config.yaml
n_layer: 8
d_model: 224
n_experts: 128
experts_per_token: 3
d_expert: 64
d_shared_expert: 64
activation: "swiglu"
moe_layers: [0, 2, 4, 6]
router_score: "softmax"
normalize_top_k: false
routed_scale: 16.4
balance_loss: 0.00292
balance_bias: false
init_std_router: 0.024
lr_router: 0.00156
n_head: 4
n_kv_head: 1
head_dim: 64
vocab_size: 8192
norm: "rmsnorm"
norm_place: "pre"
norm_eps: 1e-06
positions: "rope"
rope_base: 100000.0
rope_fraction: 1.0
qk_norm: false
attn_scale: 0.125
tie_embeddings: true
parallel_block: false
init: "normal"
init_std_qkv: 0.0316
init_std_o: 0.00739
init_std_up: 0.0316
init_std_down: 0.00493
optimizer: "soap_variant"
lr: 0.00638
lr_mult_qkv: 0.7
lr_mult_o: 0.754
beta1: 0.95
beta2: 0.98
lr_head: 0.00799
grad_clip: 1.0
warmup_steps: 200
schedule: "wsd"
decay_fraction: 1.0
decay_shape: "sqrt"
final_lr_fraction: 0.1
batch_tokens: [65536, 131072, 196608]
seq_len: 256
doc_mask: true
train_tokens: 572900000
steps: 4771
dataset: "wikipedia_en"
Below are experts of layer 4 (counted from 0) of a mixture-of-experts language model. Rows are named router (the router's row for the expert), down (a neuron's output weights, with its number) and show model dimensions 0-223. Each number is 128 + 24 x the weight over its row's rms, rounded and kept within 0 to 255. Numbers have three digits each.
After each expert's rows: "comes before" lists some tokens at least twice as common just after its tokens as in all text. This comes from a sample of Wikipedia text that the model never trained on. Tokens count by the router's weight.

# expert 70
router:147089142121155135155096133140137153113137105107164092121138086099149101104097162156167100128187137153093110154166107127154088133164120090133104136120122090074150151117124132169086121155107124126162149134095104132114101139123116123141101140098117126131130129115155083131178140103141137134125099129099131132165160128122142103100135159096158118144091126103111150097107151140137150127113131170108131123170151141164099136181137152109121103149090140143138117145112099116135138122158125136153121083123059136128075161116118108077088123121152098113151158127138101141126152114114186142106099146116169102107121127117102106111093096129117133076150117123123159154157132127153103145143
down0:106105134090109184103105142123115075110076114092116154132147140125135107121100157120124106128147109163125140179131131119136125164150101142121092167169117114134103120098118140151134143114071177121092135111113126148112091120103158115126094140134132117120137151147144172149149116082138155101102154106134154123107102097133141127137108122161101125173175168173117127151167119140134156108140116106160116110055114124100136110120096133146091101152136130137153138126113147154139095136123132132064159098113112127113127164123145164130134149154104127082123119139148170153128130149189110159115170148174119142114132142120143142097175131141130145085128127123099140142087135138153167152128
comes before: " |", "|", ".", "0", "1", ";"

# expert 45
router:123145158121125114119126135146137107087137104131110152155115140128123126155139117070117144111137109121122165174113112127186139159100105115094109142160099135123106133115170113119143093175166106093069142150118139149150125113072125112136131127111146122091162112094143164175132155094135092110114115120102116155131110136102104112128134173116110089107151176134112177169133121140144114122122115142154094128153127106166131134104132095110117101157106149144112127134096168140146131149090116114092170145129121082135098123114099137118139140131144138167076114105132118155114133097112137168138117134087143151098120139165119118130090125175079119082092112129151125186095128145132104131078
down1:133143115173113120150149101101135174129119111099142141113101109099129134150119144166090118120126142120139151142129108127124109137132117154167157114161122095121123104111130117105098119162119116122094183153136123110135142141171147152147115112147170138178148151131108119147173150153121121155154114134136143152115133118171127113108147153089124141112138134139133120145106099116149122136177151160130128072076133127140163114140123101101114110159117077098142122152146156153136109099144117146114105162136087140110148165136133074115099206175150114097132156174126155112128131188159125155119148118175092166138128145161135134066132111117130106127097137089131106074128107114114121172153
comes before: " to", " of", ",", " for", ".", "s"

# expert 56
router:150137133102124102132099121117117119119151127167126155131117188110109145109115127083129140138136138131095117117086121155111144119109101148118131097106097139105078126120152127154169160144184143099115148090097111124123143125114111131133107134152118135118145143136153131131143105112150130139091111092112100145120104164132143121149133118130096105078129142139100167157114133108130161106158097137122134145114145171166152155102170115131164149146134159138080146149112121112100115137108085131110138148088141070129157160148096127122174145185149146178128113117191090116083132119108160158187147128150102130105106121133093165139130159112113127118157158142105149159119168160135159172088
down0:079052105105108067091112106115152103131121137103100122116087091105099110131118162141140161112112092120128136149136149126105129148098138137140152118173101109120151123155163104127103140140102109116111118114128117122098116123108120122110151142107123158154147142117091091137110119133117129122107090142101082134141123129108168126184106066177128177112131115133169116166106104130131130161172134107095140135105109175163134108125122143149116127181144096098146105137081131131136100096130149085100120150143133131153117120130108138090155116088169122135140145168109111068139132099134116118144120117169091115131130107117127129134124133115153076100105142097166126120155160087142121120147
comes before: " of", ":", " in", " to", " for", " from"

# expert 109
router:106157147133145165108140154128135127116118160140117163151111105132087155152109143109125138135145142106197106077152114145103090122091136170125118104151123095125147112095130121170087135181115128139122077147132156102155151137142137130150135097158137152107156127086152151153095116167135124107075165178141123149119132075103139118110099109130125151112161157104163136131153137120132167149146143093108123129124140194115114124119103092113099148133171086145138120158143158087122137055110158076162122099160150137105106149145084133114128146129118095139123121116169109139137143116118143168131090106116142131133130144102145119112117131119093132112114131129102143129159139101157163153150
down0:118131155117114158151149118134123155112122150135104113146128131129174132186143130101143125118157127143146123168129131138114179146149123145136163069119112156119164160162109154136128118143159129106129099122124150149156097142121147187122173113109152143125134142094116124130082098121140185134150105104123127140147123157122173123122113104144158124133155139156126164133089131126172121131162158092129104075132151116107106139134105134156121163091121141105125149113135177124144120130119107093128119112048122098184124126113137155145142136098137115161153141131159121085127067205102118090119126143176104150140115089147109102140130104110144163156130145110107161103113118151159118118109
comes before: " a", " been", " the", " an", " also", " not"

# expert 75
router:093113143153151137156154145099081111124162127150109067108111127171138155148118118129150100120112121141116153170121087119117180087116137098142141101119134124123077127140120135118125168113097152104134139100082120141126118156082125131132104153159110128138093116163161108128122094141092135119150163116149103148163145122143141104149164098128118106143150089115155148128123134160092135119175116171168104135073155161114139109159152131144132118124146150102114125131119085132134157125162151116160123115141150118103145112178141162125112209109139130173157084147157144168172159131100098107130142154127122126118114112096110136166110123149150129123136082119099150107138139124099164101117
down0:151120112118161136146130146161130149175100130140129064127142178091109131106112148135169145146119130156124118131143110137107122072112165153137115147131130117144113130175119137125091150130136144086121119102110107134114119127136143090109145130136121080131104130083164169139139142155131136115148134090110121155112125136114167111164192094128185115137126125121138133158101133160120135084141158130114118114088112134139112165148098140121092114138142138157145144103145129125137083115139115161154142096092150105119103117150104121101174127126177128119131141181157178111156112116089127108095146149101137147127138187151112138151116117141147155146124142129096194136097097125130115182065
comes before: "S", "\n", ")", "\n\n", "C", " L"

# expert 92
router:131136111129100102108171128121112138118157099151152110176107113134117173176138148108118103128106092149148143081141117139142186135081164164124143116155147167140183141109123163108159122099143162124147126158120143116119147156137100110114114108139142085131121147129108089110121170105102134104111093106168157136112068112168114148139119118154098171102120199127119136156166127148118117155135081135148140127118157171106141105113146118125122175174135136103146091105128124134164149120134106132156160104096155081120141094135127124144118143103156140126109116101150120135142102105120137144119149108147147103135192100182144096117087125117099142119116125111121144127124146094127140097101
down0:118148176076132133157109171107134136142109130108117137122078149139094124118147096149131119112116136102124095092101098073115131158151148104103131156060146130160121120119113121124113151131117122109099118078146137127122093145145136145092144152169165120132129092161094118133129118099127142166094127101120122140147099085165181118125128115144111149148110101139115151102105095149116123142219127108134124117126115099138138128111145118129127175169102119135133118192150115110143150128130114118142140133097125146119142130122124156161171144148138107184129111143147139096162074126145132099098087154090126101128151146092125132142146115125139116143121097144136139141139161142210162124137
comes before: "\n\n", "=", " The", " In", " He", " It"

# expert 94
router:152107154155105134147170134103097147098131082138167151130109117146137095139106140129122110164092097111172132145115146142116116143105109105181155140135164127170161125117109164098124138071156123110152148147099115103161147130086111132146122109129147114121131097161165093097130155091133153122136165132152121143139138116163133164163111151130111162102095120126138144153150094131122107157145079150178132147159153162098125107103139098117135135162127149088125115110089103146107144131153068115124184106143127144136120090105152096174116135123144108085147132151163130176173118124114142148152125129087139167145146126162136133139095113111122134114130153130116133143166181091150107114125
down0:127105089127087116138132183144115147153168140153096103172120154114103167133111127114114151129121137164133132138117165169168137102151137134117107124156159120104144144105130109138143156116120115134135138120107126113102121120105142171140144091132115100143142126105088148118135124165111175104139143126110175144107122118136154108122088129150149118158078113103116115137144134078178112163154155113141161134109085119170132146091152143112113139134130140156169152091119111135097153173137135184117169113120111113126132120115099155136118099092166141141121172083141110199124118108105126111102113179098100095119122118131166118121134156145096120080094124077095137099126091109146104116152
comes before: "\n\n", " The", " He", " In", " It", "\n"

# expert 46
router:122108140122159151132133138143149145128109115114134118132127088117149112125097161164155120110150143132089139167170137115109098120163109107116127138137132103090144117116111134117103133157110114146187132160089087138130097126130110107154094168094122125117120142157102100105162129127122166146146124125103077135186166093127153097137132153106143082144082105084110136142126130156145139162130089154125116107159109129151083121184138113110123107120125164117147112133123127122127133143167148098123120098164104164117057165079137119094120143106101079128155123133130111108136153102106184123108125118094171084127113087089118107124085099118102135091148140102117132134157123096129126149164
down0:139152106136123095090141123156148128105118150095115111120136097121133155132086103143145070132178138123160155140127131122152108131144113148149160129148101138129149164112101127087137151135148153122149115108122125127190169091123133093129128089143088135085093167110112110112112147151090116059151139132088113141151095096081126150107165169135149143103178129133103172114163134129138120154113164123111106142118094089153134127110119104149089130129143120144112075099142103112128143066113139115163129138081145133105137077144125107135105122132107130102109149146125142152108152133102113146099138118146140169104168108135144147153100158146160075170117127130112138126121113114129099132079
comes before: "-", "\n", "  ", "19", " ISBN", " 978"

# expert 4
router:102136156125113137145106175167136084068119156110117151109160120126107108145163177124100133131164092117135125104164137113144158092150123148105139154149115085145093112115170125132106139153149160148140116165113091147147146097103110126124130098126141124124130114112124137153083129140164099119117142103118130140085131135175100112130138120130123122061160141162168166144147091107150183123072117150147140153100157101133112163097093075129110108140092117143137113120108151145104154141082101150165140139130149103166112113094124122131100168100134136133138134114152135131114157120098109168146134069123156117149100195145130092118102099128125136113109113144135144125096111118138134112112
down1:059109117121110146108115137173101156168119098133148087139144116119141099138108127143130110189118068159136086123142115128135121146121169092159147125125128113159114130117120129109104118100095114115151121094097131113141143145098146149104131115119135138131101160125110128155105161132175130156133092143111131076136157134195100114138144158136174126153105126182121122105118107145147146126142136128114149130106159138137100110135103122145122138148122148150175158081155159110138110133164130125159149114104125108132132127134187123111148097158157152131163144130148157081106136115109105122150152117107169118131141146100078151115096100124175127133099137074162084127157116113073096110098
comes before: " be", " of", " were", ",", ".", " are"

# expert 127
router:162115140132177144147096102138130132134130114105135113140146098125108098127092158151142133099151152148110107164154106119139091103145094137148129093152120116075138130094133138155115127124127115139174145147106126147127115126145102129161110150111140126113133133138111100112153122125164146125166115110116121162199145105106139121119135170107154103154086108091126154105123110160130157168152118162120120091143099136164120128160137134106139106116103155138146102137134115138121123107162145108117125087142103160110052159056156101095100143115144100137167155131143134131139150151118187110114108164086141072129109117110096122119067118139106150094150086125107106129128101097105106171148
down4:122097134160135111125161139167156123124148053089120169141121153105121141130094078114114141144121083129111115071110136134126120079156070130110155087163131124140147087175154132177160148118154124166142149124123159127133099134144132109129135118104150130106152111103127112167151114123153092113135089161142118119127127138110122133156144184091139119128154138169130109139089115132101097145133129114160163171104112156118134129152174151160153120097092116125123119129156097117147115109157142131095131147125120144154133105102133130141161139164089120153120153113095134121139142127164133147113153096121145121149107172118129055156108102124127153152109137098123161146143108106136168170172
comes before: "\n", "  ", " 0", " 1", " 2", "|"

# expert 117
router:136127131130103110121126129165107153130169093151101140120088122110118136172152145143118074144142141130131172124101181146118126095160116116124145172104128177138131108161134114108116132142150109173101098113154118154112114144111116121189127122142121126135140161102088126178153134103134128156095122152091150142098140153127126159162117089125163102164062112160156126156134091140091174124143176123174124121095121116119130150107158108128122150149127125120166147177151130099107127131140146104144102175137164157127114122124144119115127143102135134155176120131129154110101119132093145118114148139148083165112093097133151110118091151137153158141164099151144134151193159161143125107131
down0:151129114138154116115135160151138151104093112140121116103126108095128160131165128124142081129106128150205132125126153111170099146175164149170143116145123136124174127144165106156124091132131144110142096117152067102106104143133108119134123127158130147143138132151180127063089127135110083133097158137137127138113110124120137116124164149119160162155141124118102151136099109168104122148153154166119130138146074144133122154115125123120153138108121150135122088147130127156102129096174149148094109125104111104150137172109137138163151134133084093161104120135123158143066137160108106114105147089115124142115142193157131131162147091140163133146176138152104159140108123150123133100091
comes before: ".", ",", "'", " and", " of", " II"

# expert 49
router:140173146144113149182131147144109146124171149110111113138186129119083123139156145119148116110126098092153085097090146088105117145116142077151142103159142106134100146110094125125108107094097135138123135133157144119160106130118182109125112156109154136110149140154117152140118162147108128141127119120102109210158123082096147139120112120156142113120137148126175104147121167129118130121141138109178112119136139119140088115135106105041102126089131088121108125109145135147144131059135154134119125126121164121094141107156105128135110095122094111114095120145157185115163129146151095106120125106146113124102118096114146143128118167161167126127093136148116139136171097158140134133139
down0:117137101095129117112106115083128089108091092085138132127191097124122103093116100119102147139174147172104143167115134124131129103117149117170136153133119149115191170127104160109118109121075101118161118149116141135134142129128104124122110144109155114133127171147098117109085103136143094122118164121128164116144164115142120102141117153115098157155096116116104103131122132093142149141083141110097107134126098133154136123134097080149118168117073129086139138129151168150127166170180123139142101109103129128160089127117121078101118131144142163115111141189132182097121140117107169113147131086135165153115120137150113130139104131092150132104106159124159127115083143115115139117135
comes before: " the", " a", " his", " other", " their", " its"

# expert 19
router:128136133114124129136113088092145102141149163145154150136153124117142176098135114167077170127098138117111162084103150105131101129162140116114169133132145118133090165139111140133142136103117154105087123136108136127104104135108139101165144081126110091183089109151085133086087102174142121108084120119136131105135134116153105109105093124116173111134077089127108128141102108112115144113165111131136132103136120139121149136153148158145161161149171124078097119164123098135113162097128140108119114142137107141113089138140138119159183149120125155137164104120120108150090126183137166146147150127109142191128133117081130148156179140162156112132140147114130127108117107137146145096160
down0:128129119159125122147141147141139144153122139127060129078103153143138125123135177161109144144131116134088200128098133109143106135127134133133125157129131133151100163088153131104121125155168135164090113135111147118138136118099117164137115116110143133134147145096137103104134113120135127104176115123126101129147164118128131162136102095122160115167132137145117154077099126141117089131104142123109148107072157130085108108124150136144153159139113091180123114087138139154144133185115130115174129134176132164138071099114141159121152118122113176124137124193119130168104177151141108083118122089140146139174118137100154117116121119152088089147147145104112134153120128194104128123115
comes before: "\n", "-", ":", " United", "\n\n", "age"

# expert 73
router:123115109144152161132128112127143119122130110116109098132131094108142114112085133152151111110131135144096124166178126122141108110158106114146129136126140109108161143120104131153106125146109108139161139162104087164128091141131110101168114154084128144112095130131141112096136132117130139158166124120087101128166152105134134090126128151096162066142078145081095134128154147152148166153131109162122107105170119128158089119166147096126141118123094136119147131164128124115139116122152148102109122098177100147142053140068125087099099158112136081132148147139138124151153171111112168101091123158105154074128115108104096130121072085152131150117158110104122117128155138096121129151149
down0:110129151158136124147082118134156160139103102106080142120114138119125143155123144153171121109152109138074146145131075106131130152095079095119134138126127168096137149145126143128112122053068117138090098129136157146116127129119160158136111139140126144112125121138106143103112109150147078097150074093157121118137143144126139098117130114108159119134184156131133093103172134107158110109139108123140129102120130097178146140121102156136106105149101092116126146123061093114110093146110121082090125130133147117133112155110128126092095143155134163118187102151062139135148091117145141146118125145082136127111128111122111148119129159106109091119096128113106093140134118118126079150150
comes before: "|", ")", ".", ";", " (", "°"

# expert 35
router:113138112112155168135077135123123127098133124127119157152126103115151099113110142142185098129171136131100114160176101088148082118163136135129113117143120104079139149140165121116112138115152126124140163166146145136095092148122091118177122166109173101130099108133115101099138120091124111126149114144176107109180160097120160087124149136092150094132117140157105125109134145142159168088168140175101122124159108134156115122163144137103145114136125110142124147155148121157127148113153164075090133140149133090092082170075116087151101168098131159111123133123116104147128152143128179122138116155097130136157146101126137130120108083112142136128145099124096134098132122112136117136162
down0:155116114070157115115126146161144122115142111120143124129115127145182120161138097124135136102104135119157126148133135147090078155149115126128126179132157131089169149117133145129130149148151196121134144149102122157116112144116118146132170124120147133138124103113114147148133152126155137114093106169101136127102160158136104102122114113144151158129124098144122105098111113123141170049080143111134119118090153141160127117137125134169100147115155126152138121146128120129140092147125118065143150147107168123124120112085123134143148093106092143157147146117127143092092140156147186102133130127070110162118135108157152115121115170184092151144100192176129088134150152125154106121153
comes before: " |", "″", " 0", "W", "°", "′"

# expert 29
router:109160120104106122118147111085126127145142149146136117120118142097122148124127083164088140131075146114114154105099121129100099120140150133111162152142110084146129160118121140156110165089136159098111112117106154123113108120123132120141190084117117106162112122146123171095140134153169119092104110095139107120151148081160143099124125124145128132145077102099095088150101083124124168084174094122120132088115133154147138145143150170156143135107110122116131099150100091109126139126125137151152112135161082120143106138112118117154186149106148165152153098126099073152109150170133160182149152132150167177126126124108097123112128128137112104144143149127151137095116105148144171101136
down0:120133122130125117138148127097116113127151117128105115097139142145163108110191106178162089078100110127110130125166130089122134176118122138153095126144135113111133183128162130113099120153127159126148141131127116139127153146128108136159098106128170102096133092128117142087145172156120146126146132115146119106106091115082148111107118162098122182151180162158162123137120054102129155127134141128137130099136156142102117123149111104129079156105124148102152085113098110117134159134111111124118075138123101082148113121167123136163101149137141099112140131122078098115103114132115155133128129181148134105160140102148097103133149178092079116110131134179144119111092097135108116119140
comes before: "-", "\n", " Order", "order", " Family", ":"

# expert 88
router:114100125137154166139114113143158141105098101072119108127131097121142098120105156175160117122154148154114121158177139101126088117129113105126108128125097118073157127124115106148119131138115120129175148153105113121101101141118084099174092154111143122123108140139102108092165153113150153134151109107116105117189141087123148091114141160075118096123100101104096118115146151149154152159144106151104101134171108130130088158192145125093125118126103158138142137162117110141107133120143133109092125082156116135142082168083149098106103149114126086116124138139142095132159164122123168099111109129106167103152125133100106132123086110135110141110152116084108120149160149110136122148157
down0:136120110158116122104115166080170135169096143142125121130150166105116131137122134102121138099120143155087120131073140124082159125092172137102120107130128159141117114125118153128165099121088128099102166116121099196173070125126110121124112124123099143139126136132144074152170108142116119137141133091115138081116138118159125143129089155096123091112102096107132090142161111113070105138161134117135103117151119107139120144103116088112120156093138117156089137120121107135137144146137120153110128109129131138128082100138089156131167143188136107110133110112124121116155126174177128160104194128147139152121128132086086141151129120103120125112140129135119079139115184131140131092148
comes before: " |", "|", "%", "0", "°", "7"

# expert 0
router:133095147124122091131118139154106111100127138149121106172105107117161125123118139141142115118141120111161136095124101114129122153140117105121098148126161108146143111112149119113137145119204133117122127120182117193116101166119140131176140160088134130121156108172095135167138162087114100128144151090139078122157132162128086088160131158098129121139152107121105160162139155149167129100160162129084222158111089112108126127127097161112124118147123126174129101095169132101113128140148125106154159132110129152118120134137143097109114134105111104145156145105135161130122117108125166094127120081135136124109167112091143083170103132102123143129105165138122134102140100112104127140158
down1:118100157136120141137131149127165162107115114111121123090153188119116141120130115072154116118140103069134136133137116132128110172112160145127196114128111164098123127154080196138130134118118132097097113124107122094098147143101153133101147150105146164149095152149136111142138130112145132103120083124117129143161121118123109197159120154134144113141143116130099128125166132102124106160095136135115100082111112088114136102139155087089136160179118111133176144126109095117141123136136128126127165101104071147124123169120100101087178109128136138119138128121142163146110096106130133138149112109115149095111107106147143113122121092072114066141106105125156162128127120128081112137102
comes before: ",", " |", " (", "'", "t", "n"

# expert 6
router:179121084136136168161102091153152103142111132104131111170109135144122097146088123152101127152122162152108128167164126105099080135169096122143088140117142115111186129155101109158113098178084092123142103163125125155150110155140106117109130159108121139131107086121146119126164092106122138139154110079141112101161156096099122091114132128121170097136114144100184099135118099140159149123149110153124169152172098141138140110123151126133159129164119137154165109150084163100133157128150113133102137098179102146077104134116150142131107155100137102157152125103115155132158142140124134130140141154136134116108160121114120157117117099102149140125159101104102102143148147113106163138105
down0:104154134120133142129135096124103157156114134111087116147129124071121086085180105111128131147150098168147128106113118141172146134169153108115153155087148127124114160130103106140088120132134097101137130113142138146182172120137146139102109164106106076110102134108084144162166105091181115146144120124114148140105110113145112127122101141124143096045149145144125107155119126109190092102120164171114083151122099144139106143105144139120129120140101145170112144144101144114134111122162143110153107118147138119107087113108138138119153137103126105104154153149143181119124190141086119133136171131164127135123133113117140132099125149166138096109101156136163092104121109130138111148115
comes before: ",", "u", " (", "i", "n", "shi"

# expert 65
router:105145125127135170143107139140137120125133111103109088111127098091117087155090173136114118122161111141101133156175151128131094124148112120145112107111117091087134118119148119130074136168148104138159112125130114119130112149140121118175101149114157152136105117130143145086125142145147111158120121088110109127196131096142152110118109143126135080129118103107144157139127115127102166154133083123121102135125136148133071144172110107110093145144079120164135131119149129093111153139144161125144110088164110152151056131091126109101107155118148087144123147112142132147145159130115165107071101150130155114128121105140113119092073106137093149075121120079119140157154113084142112159159
down0:111122150152114115099186159152153135151165107118089110132104146146113108124114127126134112125149118130082114134128117130121129126150128153075122132128075086072143120096146111156078155166181119084113093101133171102099129139067117170111125124138122141117148129174146145089116162100134126141116148095143150086123153130122109161131109102145141114119152148128142140137168123131097123138123122091149108118156129092117090142129076125157146129062112145139123122107164144122147169145105130160146130163116160129139156139150110082128111145103107170156155112136104138128170139158092142102117136177085145112115099104126101137117113100143091116122145155161155123122082157142124145145113
comes before: " was", " is", " had", " has", " were", " also"

# expert 116
router:166148127130154119143146155135153149129108139091113130183166121148134138087128081142138113104124161159175104148159100135144117102128102125158138137124082142097144105132194111130120136108143140161086139149156167123138098142110123127155105115145131135186130125132140080102129156096135157147129103142142095120149154145148146137108138112162114125153109112128139172128126150113100131091168122156110138100134105150134109093129120144140151129131114143100143099093193148121089173123156136101108138100126139120114131104121160096145117173100157183128128158119146095125105143157125123097146098149106111106128127132131075123182115106149160176115117109148124192145167103125142078155130
down4:104132127111129121128125111122146147121121104109174139099160099099129150129107149136121122106145117149123135167137125136126168140140094115165138096094109121102135106181115175128114144156124147131103150109120173116136120153124146111123165093161130123109162157151125160137149162138099129107148118104122153102117118120142122117132096074154150151117121129131128157144124133111116125106136126164128124154109109124141131125162120066105129119123131184170159129120058098110119069126137080131094137035109151117156099096126124115114113132117152087166160177058136124130151167122107097144120112085082127116137138100174151092108113103148121132132132099150135113111142167160136111130100
comes before: " 0", "\n", "  ", " 1", " 2", " 3"

# expert 57
router:154125159130133166092119142171145148124138133099109147117177162170146136169154127085178147111153124129116078130103094118092149144132129133154137106085170127132144123111109161150139125109137164126107137145128083098130118149135143126130163121133150124163184080125095098142127131141102142107083147146109116133125090102111128133098123128163157129095107144154178101128106119154084125117106143131134098145143119131093123129164129120067128126122157093095077086129152093117107124101133142145114148158141176127115163123126104135169098084098097110130102119096114137113114141120162116099111082136106149109143130118109127174158087135121159135110126119137111159116179121111159121142176
down4:134144157136153150135150145095119113102125105120159140112154123120152174119140144132102126113130150149153135147156122131120113168166126161114143132173109139128070136140111148171167147097114116125145215145147130115141126126106077121133090106141129125122114130140160153122137115084111090117125116123141121064101155096102138094101116111123101154160157136114166129131111100101081122145087144097118148134161104141145126110123070076134151139109129175106128110142144156126123122131133120140167105120101102122112129159111125099130125102142083107103112119139103081139131155126121129115075133136158103169136131102117115186101189143134086072129113151098125110089111125147134125098100
comes before: " the", " a", " his", " her", " an", " their"

# expert 28
router:086127141127109111125154154149116137160160111138121138080114128155085140175146156130129145124143144131120109131105130111099191161105160145154164106140112128158157131136123160116130155181123104110151126155166173129132148095150136148128103108170155163106169131083128127147096142154137138143140089130148089140104134126105139157094158097125125165089159150137131147107128168140148130146093117113163111124078116121136132100113098156142147110119154101102150088137139094129172118156102129137112172113147139110101117158164125154072117159122122159109129126128093110123093140112166068121149148115088142106133163114118125107157170144123108103109105119153171105084126155120120093098130
down1:141090088153095139103137096150154131106132094128128148123147158128130121119174116111150154143139126118106169148114160093112095167116174131134082099160129109122101179127104103121088169111088120157146130142141140121117177130155135141094154163177117120103117147110137137114139132162129126150098127138129102157143130103111133140122127124142118145117112110153119108102135141117116125150130139119159099096082106094168110170139129144118181143116117109165149107142146156147173114069110144140142152139126107099150115093089145157121139168085091083071139116153128137151104133080165134114090130088164105154125088127092109108153114121115135089127098123128097112070141125100114138121110
comes before: "-", "up", "year", "19", "time", "the"

# expert 80
router:113104105126103092146135145118121131168120113113112135130117163137119099144179091172151134125142084128123118100123138164123135092141122107128129159166146120164139177158093160126114112159150117202139112077141110117186076082108103130114104094105116149107137131149145128135119166103119085146162130149118156144104130140126114165139145084127154104081122157142175143135149090107138127137118134155124134106164101144160118137146162131121144096085100137144148153111130128172125115136152097154134171116157081147119131167120126132108098153123130117041154207148125130133146150169113131098138146090105127140125104129138124122111119120117121156145125136131120143121159108116119135145120
down0:148144172110115131124139137110117119131183156115160165170157141174158094161128117148135140131106133142109147152093128095129073135134122095114130148105079143094088115135120139108134133114175130116121137127119141145118103106139131130114137083129088165111142117169136147126113143108136146122167184103133165110124141154158100133130074110141131152074133167111138145096190104147133099110111119089124128128098108137102127151159116136121107119138117100120148113143140162127138096124164150121072116094107080139136131218101146106136148092116137131133154131163142149121158149136166131134104141107117143103106151117143156090147149176121118077084098132137090110142112113117119127127149
comes before: ",", " and", " (", " of", "'", " in"

# expert 105
router:126112109131127172129139113132124099140125123131110118127103099121163120153089162164137112131129146137075142154136148132107111136150102097156106137129104135143172140122105127165162129135115132140153138166124097175148131095088106145166101127121129124138118111119100105107126134091128152157152176162096141144172129105161098155167139152125108067152073122129142123151132161160129183158155104143160106129134142130129096129148134145118136108115117123108155113152100119141126135109146172113109176138134151141112114153129130133085094137131127101129130191155160092097163150116102160120134121115095168109128110145114113087101092095156106139114140086069123153146187120109171113161167
down0:109204138158108132150127137121160124133114110107128104103101100122161113178129157148106116110161112144102154145112137074124135138119119122126117115131099134123181120162192157153067160126142121153149125107109092100165152143122112123107137126138134119138151138130141118126115120123156101147138118110106154129136148129122150094142199139132160132123160116119172107155080143086113163134128144104112140117123092101118150095179115153130128147141135113174103120128143152119139125158169126147162100159079117149126129124090098116111118153116151098138090109153105162140126105182112118180105137115150174108123092094145089106121090091130113146130105102142135084146122109160110117138159
comes before: " States", " |", " Kingdom", ",", ".", " of"

# expert 79
router:149120151159128132122104140099143151094100164123137131149108099143163110131137132101133096121122144160152118146146173121114108127131130107101139091152121164089133141152110118175181134142094156128107152157134144125142153087113095096112154138155117160176105139117115116158118159103085102136153165166090129099156120148158132090136103124156164117129083099081124159130112161134110113155138117183097137120138117136103152123113098090100126126163159122151152116129127101111145123146141153120186137114132111168122125113125153145125104103089162115157141149148185115122165160134087164109170117163123108113104103161141084095120126108152162137134132116122114094108099171090101097141135
down4:150138129087112132087131142164132094113124153137132118128112151113108086123156098085148169125128088096123125133184093136144153132094112102140105086124129173116147102114108153118152120114140148121094162146104156105109141106151100126116189132145180134096169097111083100097113097139115110158134149108082159152111101129130107129096155172137148127128138154131146132136085101134116119121087151120126130125135084117136163097093104120088154158119128142169087130128106136153115109114101142126105139152072101138146142058145110123132173117156108132122093117142113128122104164122122084120140126136105115138145111180150106137139113128115167164075136146131158111109120152127123116127176
comes before: "  ", " \"", " 1", "\n", " 2", " 3"

# expert 5
router:135173131125154115124092137164154160114140135088137140141141112148089131105153151088190161118160120134153127104074100115164141146082135106128165131117167105118103138100124149122127116123133095123087093161141113128127112120145149104081169145103170117158126077118121118154136131146124141133068122120121130174110105131146118127099151129148105122072104138129170125127093123124109124141094120176161133169139136111140130154141118124027117144126153071121079107153117086103102120106116150114096103125116173074109157106127103109162126114134120102132117113110146142147165116125159107154121108116128137144147140132130154135136097166154158108126112136153144144127118107116144143121139
down0:140177139146129139166135147123094114086128108105117144132114175134158146131140134114093125124110130117115172136134115109115161114120115155148107147109118112106140111081185113106118117119153129081177130112126114149131155171162118101167122124161109082134181114173116116112152130131108137123148126131153096136148077130160062127130106125134108148125116127127082119090147108146151087116139088187128107141125142103121148122140153101113135141148133156174130123101148121126139139128121126124086146170127091183101151161157144100174113116132156120185149095111138114123082158118152084124158111100117120087146162150114126114137095103100147166131125086125138120105087159138136118142101
comes before: " the", " a", " his", " its", " their", " an"

# expert 84
router:146123099123139091121144136098117132178160131140128142132091131143130131118123144133122109122130093113136180134147155149118150114139200102105098105124123111156137163162088096123146102127143090191179100109123087151153105087073103134117117153135130146143126158107123168128140107138135106130128113125105113166107145111137126152108138097117152088142127148151065123141083103138132153161128170106103156091156097088124139110127111140124169111093138146120136167102129120126113133102149105130132145123141133106124131158141136154105113136123104159092155099153111149088156134097139153134155168177116063109159129146201134101163084143128140132112128123138085155112137133125122129124159
down0:151084136109144166154124146193141122144134119106115157112138101153089167160095111083107133130115133128164166117127159121125130177135105128124109116134175095115130142074144113086101124113130093108130084116167145143108105180116111177112115063170140110125116138139103153109136150078134126143154134139139146111083139129123108117138107142132139109141134135140155163122103113122143083135128135074146136098178096125119136149074092116133131124154132115120100180120155099166155131113137104150135141148126140059128127140147122103137109146122105151112136144086138100103114107088136123117114108120161119119142114178092108124148108103155132123099151119137160119161177126118140136103173
comes before: " |", ")", "L", ";", "}", "E"